Weights of a small mixture-of-experts language model, trained from scratch on English Wikipedia: vocabulary 22156.
Below are experts of layer 4 (counted from 0) of a mixture-of-experts language model. Rows are named router (the router's row for the expert), gate (a neuron's input weights, with its number), up (a neuron's input weights, with its number), down (a neuron's output weights, with its number) and show model dimensions 384-511. Each number is 128 + 24 x the weight over its row's rms, rounded and kept within 0 to 255. Numbers have three digits each.
After each expert's rows: "comes before" lists some tokens at least twice as common just after its tokens as in all text. This comes from a sample of Wikipedia text that the model never trained on. Tokens count by the router's weight.

# expert 22
router:094126166138159085099110162121103161110144086137126140148128103175159135123155078105125123104153130144135156082116156120123107161099156105137106143136150148133141125131097139113129115169164115121148166124108173111141109096144142173135104174134121150127189108096122140095098165140083121130151141116114122149129131142106067136139123126113152166130112115125082125132156096101067134128137
gate0:130103136153164112145135104127090092177157155134131144125110109158138166151123123095150130125108128086185161092138088085136121141162145161083128149151165110149168130108117109137163125151115111138124141111089175127093121107135097123134119125139128126122106108166145108118108139127099102120113120104140153155139101098137106156125103140170105119113100110127106087146123131146148160157128
up0:144079159106141152139182132145120097142175132134135167140148135161129099161099101098080136144117115065162134131155072135127116126140124130120105177132145142146094143098099122118181103161120098131138159119118178126147105114122141134105153106141114118115128065112120105091135123147130122109130138137133105176136129126130109174127142097154094148152127103109142040153124160125131126175176
down0:112165125107149139104136143133110147114118111091136152144098134156102104126121134106098103123100130147124139158100161115124129084083118129190141130094147108124122155158112163146160106133122109092112123119176127127154141147137157122112132106116131129104138146158158129153118100118124156178124156076114118116160117149116158163083129148147117111127128145111124151107151109130131134156106
gate1:095137084107113147100124111100111125130182157155174164131176155093147131136139120168126109103112118140129153151117146153091103125124143160072157159138102143150137118110109098115138145139087172135133129146092167129155087138113113188136122109141130145125142135149149145162143155116147144173157131137136116063125154089132108139130129146162157110149139126140146127167157125140079102167139
up1:109116132129145165109180095160136120178125143136088125130137160126146130157131148137103121183116122147120181163158066153165136148119159149097105131075134160104133133145099131156147107136140154136138135189108123183117138125139128135095136134095082130119119159156091141109129135103094114163112183114126127128135123127126138102141139148178138168149115071146112092100118057126120132100134
down1:153138127111150157133084087103149132125086136116089130142149124160145153130090095131102116193112123138148143130118182112135117160099128140141114112110105092161115103129154147144090097114139100078136159072147125102108159130135146103085090135129146110122095113143120118128091075138134158160116136097107143160137105135110154118116095147103126106126128108153083139094116138130152128131149
comes before: " the", " ", " a", " his", " their", " its"

# expert 21
router:116086169116113116158157127111128147154145137118119118116135126139117087129129087083131098141165153156150100130121157124135116147135186146100098093129119151137124113127093155119145136086080127168118127124136116105117120147110136121116191142122113105135117102167124123180111165136169115158106123098134107099136141126113140165134117096160119131129115069111131146127120143173153135125100
gate0:132090153119121141120158180143128113095151155140157117112147095146140149112159150170154155126116102129106136165139103129144143109137121124145101119174127132134172146115169143164106122090102161116072102113131127049117124125149114148173161112130118090122098115162095133142105141142108125110131077138101129146128093133122138139089126088127148147120140168088112099122130135089124134165118
up0:127154149111152160099133128120134182139160138100114151132169127144093163122102120093120066123181153177117113130107106106108141116153124093112124119134148158161132108153144130120133083126131133122108164125155116118145118160136141138132153101089135120093157118089114139149130155133129113100120135124168048187082099101184124133108157105118127138101134160158139119159125135136112138159150
down0:124124145141146163097116159138117133143127141102148132136113089169105090157137108114106112141153104127127121152142126138113154110113175126130180143115125104138124094105104167116112119158156121127135132112141114145112162121128164098104091150134125131088122079144147117119143160120114134132104134105124104142143139144119094116142130126115129108147084172160146116133117104159116062173130
gate1:124134125124135139110202145183128143110086152115114087153144139153142136097145152116104121143093151116127146141157160122115126148145141093141147122149169130095170109135124107174083093103132092150105131095150125146167094161127104139092121123155119091141142123121133161134130143101088113111115125174155126170102133105117128145083083122131091198074112137121114172062139097103120106111097
up1:135140155085141150145097140136113141179161134108151107101103108151144135113109095164161126096137109133145130173105089105122125145078147106103169134143126126150105121150123097088153178125102141085126121084129147125110162106102142106132162118132136137125144081110110145147098157133096111155160144110112132137177150114103162121149053149155107108113067144120125133168157151130130139102176
down1:133108120116135110114142093138118125080121137093153126113079159110137157145136138112132125139127145131098104101125166071094087091181145117135091153097105152088123128143148124172164099110083105144163154143154129143145133168100069195089135143096131115156109134126167093101149093129085119121126121142140187129112167078114111144135111106143100131102130157150137148107165129110139125120096
comes before: ",", ".", " of", " in", " and", " ("

# expert 5
router:117123097094145134131146115082143142134101108106131105124141164103160116151107157111159119096112159126112155143142108098127107109140129165104095174120121103120112139174136107137133133123111149130135089118072160141135160141149127147131075164143083113124155139125136137121143139128124132124159165114161169127087121125123145122151132136100128092110139145130084138136109117115157175129158
gate0:127115149093104103109131138103142082126137130142183141166125068131106126121111130142137173133124086094158085117149141109136122166150146125147131153112126118141133138141144138134107122132136141107105089110117153100099139103102125125157108144130132124132107133111157115129109169127078144158119109138130087091132140110104123144117172130148169132104137141173124113128113101135138074154140
up0:160124125132138121174114139107119125139127129189174170131147096118142127116102113145130151156163107135079092138113123135119104166141149131106142125103136119135144167151140139110116124164106172076119146147115150134112171128085190106160133112133137110100102130163149135146131146145080154085142135101128158085154137161152102114127134094152135128143134131100135138149087162121114108135115
down0:094153171096115064157123174135140093146119118128129150139121133115170088106154095122135145118124163145124116149142144131119113146112164135122181114120114103109146162131105066146149133104130090140142128104128120126171145123162092137112163177168135137096145121142122122147110115140112092114147118137129114126163152121139135121154117182151127087123103138140108133161154154131116121141108
gate1:142130118182108126111112123113140121154127133149115160115123126126155100122173120119076185141177095137113166151145145102127152171089137130141061094088091104123075119131156137116144114165090104133103125122126105113124119176071129103105135151105178133134114145133088079105141138139122136129085098125111150111137123126153117111154170133112145126121086096069120126113105169130124121085120
up1:112161115130109164089112076122129099137116160117107118124174114094109096142114106084113090155127140093144138123141124093167159102150134118128144114112109111111146125117152107200168108142171132104106146117132108166106140111105123104206143140139128153141067101113134090150178122146114144145099080116151101108118152134194130171144136122128121146158152121140112141128153105147113111147116
down1:097126164159131126120136108157125110141121093114176123123156143132104142058095133117099161150083153136171118101107114130113150104126132129127119133053144081191136147085137164152176122060118145096138144146078101118140110145131100111152076122146127185104146100133092138147123148126151121152151121091141111106137138181103123110166134107128141111147105085130113132119156154133114089167107
comes before: "\n", " ", "-", " The", "born", " is"

# expert 16
router:137115123126094132170185150168137173133126139169103151116104107124121120134113124139173126102148155147120082144069128149135094152160122148094078148148101127142158096137137112164115137098121140156145163094109131119130110133125085114104177125109146125127093132175124177190100134147175144137129121096129148106131120118138136128120110111098118113135103097148175170123101131137163110120111
gate0:144128080103110120108108108111104131116128105178153149109088143101126126168150160148148148143156117091055167139140142128097174144107122070113103166145172113138129168149120136136101128193128136141154127084100168127041143159116108137115115113128107123162142131132150146098135142141118136110128137162126155130127131165166135119139122148134131141140111116138139142137114091132113108117135
up0:183134096156099121117115078128127139117121095158111129151093147088153097122138136153131095132149103092097158165165152149113148134142129118109093122128184155126152117146106117147106151179148142137190170081126108127095109127098122125104122100121146094152159154140113135113133128139111133094093132155161141109102121161148150102157126108155133123135122131148153140133088114124139125138103
down0:156141120167124114171148083110170157119130118109181127154140152131135134138106113145112095156152130132135099108127136175145146127159143107124120100163122152073097110136134076116118130158125151134103123119117104135184156088130101137119054121141120091116116152128131108119090123146133144132109108157143121122088113158131118139134124116133121150133147123141141133151137110160114129135135
gate1:137114110108129137115110151116138127098136121126185159129135131140184112146128116116103111114142145122119125118136074127135134139109138162136097114149118072149123142115158142155127135158140108099100141105109152113108152140067118154150102155154136102141160136132138143147127119143171121136119095202136121140135112140143074122153147074108131143135147117094151093124116129104119139144116
up1:149170106143115123146144106151127097108119136146076118116155113116098087118153141107192146140098089097108115115113155115099146082160109080110150135140102124102131128142145141082118117144161138167173122101141122105106138171159177121119155118128108099144145158140113137117146162169089144162142114129122151150109149122140130103080126137138111130147123147110136138153141156137107140109108
down1:100164135164129116152143113155092149117075125111129165158131077105136107124159134149134180146109115117103152131132152134106102117149100141150133142088143106134134121102129113094117130120150121114144147112127112135107133155128169101139153118133155097131128132188156164093150141132104135090140165119102108140115141140172121121102139116178147132096086136146120147134105145132133144114154
comes before: ",", ".", " (", " of", " and", " in"

# expert 8
router:115149100115124123117116083099106097125121155094118100142135087094119152141105158153120140157089088134120124113125098124119177080139123119134122133136081072096127124114153115131079092143150134126105112121123093151129116109133147103157057087108192130122142108119103140069112092091121129109108152126134126115142193119135117100152145124137133178128130153132137136106120149132138139113121
gate0:143112130161126122153107179116125154125136130139115125106135098140091143125147139108164084081064094125145145137092128117153158168150119078107129176145144120092154109124136125159105089117154114165102141100159156113109092082093145188151144128100116147152132153133144124185103168171161135128169126111088118138143129103071092142126163127146110124095139127158123128133084127131099129168112
up0:091121104114098145133128152093109096158160122142145113160155153119149136082117096142133095123147155165157128138142106107130111117122104106117169074151129120081134151165190142106152142124121105144091103164086161132091153148109150107082147127115107086090137130127143084163117118136144129125094072166126149121164123155119129107158163136097186145160161132114147160094161126121124098093085
down0:117145148142170127086157124118099113101125102141132124158120170156128135130107120151095142121109166141096138112183109123074107113146114107092148133093157079153111140095110113129168153139104109148108113116121100120098151106146149145128142154155122096159124104079138130120095125109155106167172143134138111102088115147116094159148150093165177128108158157144122118115176092112132125136118
gate1:123103110153137147149133127094156144124134128115114136119099134158163132119134119184091132108131146147064095141139127128127143126124130144124121142122125117164145127116123122132149144150065126154149078154091155112117094170148137094151127113169156135145100115156127097094142106086148118146109086108140125151116094110161127139145160151124161109116142130136096176120154129119152112100136
up1:123122111112145127111139179092127127130142137114129124102125146144171133121106132209132123143142119130119104142068147122101168102131152108158099142101133119140135120141090134178108124150141136138139076093077175156118141155124123137176125081079134147096120100110129121164124143112149153159132143138152117081087121109162123130109123141161118125110113114105124090134143133160168116101127
down1:099091148161122116088124102169159160155145131104125124085079168135136139149156157134107135130129131115144175158134134153127089130105134153125148115123119130093111085096156128132115107121120152135157151189125137198122123086137135089118071116100159159110117136118160093124165144113139117116171111135139105123144102120158175117171154125102125077113138093122094096144112148115101128173144
comes before: " ", "0", "3", "5", "4", " \""

# expert 1
router:135148106100132129101114114149141146137105122131107128121130119113127167118145138127128125114171111146146139126129138106120106125086146134168113094134171146126092143149135176091122166115107104079105107146148093142112145112125133120161183082117142111095128111156119155201134134144105149091115070161122116159165096158151107111097112111137136123100138153079098142138115131106138128112120
gate0:119104134109134120147118143123129143100141156105141093069103089103126130127165104118139168146142115114129096129112138069136096143086136143146123155132154104156146130151095138173111125096146166117094128112112106146134160180143141152155124139142153138130127104157145147152129131130170136125162127171099153126117120135126136152148113111102109096115162127116121111135139181179110118152137
up0:135125133121097137143102122159138117082095158109125108148124123113148150145142150117087149144124111120139110185149150148130126132107102121138116172105134153129136134120120119139117108098155154117119139128118143174148146158157135153183098195173145170115119127149176144125155107140148116118177119122154146115107131080119154155154138163153092132085177158088119140127151156128136154125143
down0:102143119099130145090116131121115110155137119132126116120156132138108112117117106132153123148137145148100148139129117131111108114160120122133096100173119092166118110101105173083130136123139109143105071163149125137125105158109146098140146122076111152085108163116112092120129150096108132087119112125149106129137071140136142116094121113158113109106114131104139124156114102079096105141146
gate1:113111139094169148112127157083121142105189105178108099135123159128111121111123129130163133091121137170084147100142148058125128081117122107119125140120158152153151136172132145140125122126122180154132126120133164099163121152132125118142128129138130098114129151091122133124133149128137142141097103128126159096156092139145093150162158109110116103146092121119126130148148153156149112128138
up1:150111146102174125115103147143142103116110143149091096135092110165154121136152121127124094136133095147133138124117142129138116147088165104138098151154178136164135116189131123101112065138145130123147106217111167124164106125139123150113134136121124123128187114126095138142138133112140137139119131121120123124118095150130119127174148116132135105102073144113091156084161126134135123092132
down1:142118122191151105138127098158174084116140128127134111107133131105137119124123141106116144173104139124149130096141152162150127151160138140151157147171096130097150108123124122139138120142146148128145107139110152098102066123114131137113139151089136145145162147116120085104137145102136165142109128147135149113146112095137137129152146101125130163084125157162133103134153085135127127067098
comes before: "1", "2", "3", "4", " of", "5"

# expert 11
router:109092177142165129085055092119124146103140077114127110146142157118147100135127089110127112129153137170130119108116132151125079143133092131129117138134113177148154179107097124139133120113142120142186122146108143129139132148168140097114039180162098137122185135134109150106136132112119103161138137107129133120139131086139105119158142136101153107147139136113110121126170096122087103095141
gate0:088097089121124157125126102091103119156103157138142142127093141100138104072168111143103128151130120134113137143116110128097130131117157168111183121108106103146114162131148142094175157130113139117145128124096143104132143143127093172124147096120076121161133107119106085155154119137120127149093119099098102092147124143094096120117104127147125151141154161168109140133169092118114117159136
up0:127096094124167112105094123138119100139098149058107104136141155115160084076148123088108147145183132124109140168139148132114149105141133178118190132107129107140132117156143144131168158096108100121131124162140142118137113206112078174126106132117110125160125108100116127110150107153107120117102113136137129084138133145136155117100088133155149116155124159154133126146159108115126130152132
down0:158139150119121115135121106132143126122093133124097131145125114120157112156145129108101116112103138133116164123108147163159087123138118122148180181103158128117107118111117139148117087174147119138155137152144107166151119116146124120091089170124104122122131126145120135099124161167119094126150157108150140133102148150110111115112184160101136138112122132139149120112123170091152201121111
gate1:152128094128162128084072135170099120122108086115132119110105128116149121149133108107121108099137162168114157150169118129123126128137149137118103149206117155134156120119167147103146150130110097177094106138130120128121147137096106137110107141129113116112110128118112081112077122115114090095137145113124072151139120148165104147122118132113108149116148110110102164202146118105124142138127
up1:164133085123155119108052112121117117115081143094109128115164135130172102136151130115103131161142110162127155142170136148128190146111138176176148135161157200185110077135135148077142158128065118177131122168144115131135155128103126137126125140159106127139146136158081105112078115156119116082117147125120093096123093137127150115133149113111132134136120131099137164139156129111141139121107
down1:151154156090098150138204152130115128142122138153120125141178103118112176096115145132130105120091079135129099129115085092124144115123145126117117102166130085122176107122104144145102120128118112082129151100125139155075096107130133121169189085119097132182112118147150112200186111100093122109154093162161130142116158138134100120131133155145163115122098126110116100102106156124109128121102
comes before: " the", " a", " to", " his", " in", " that"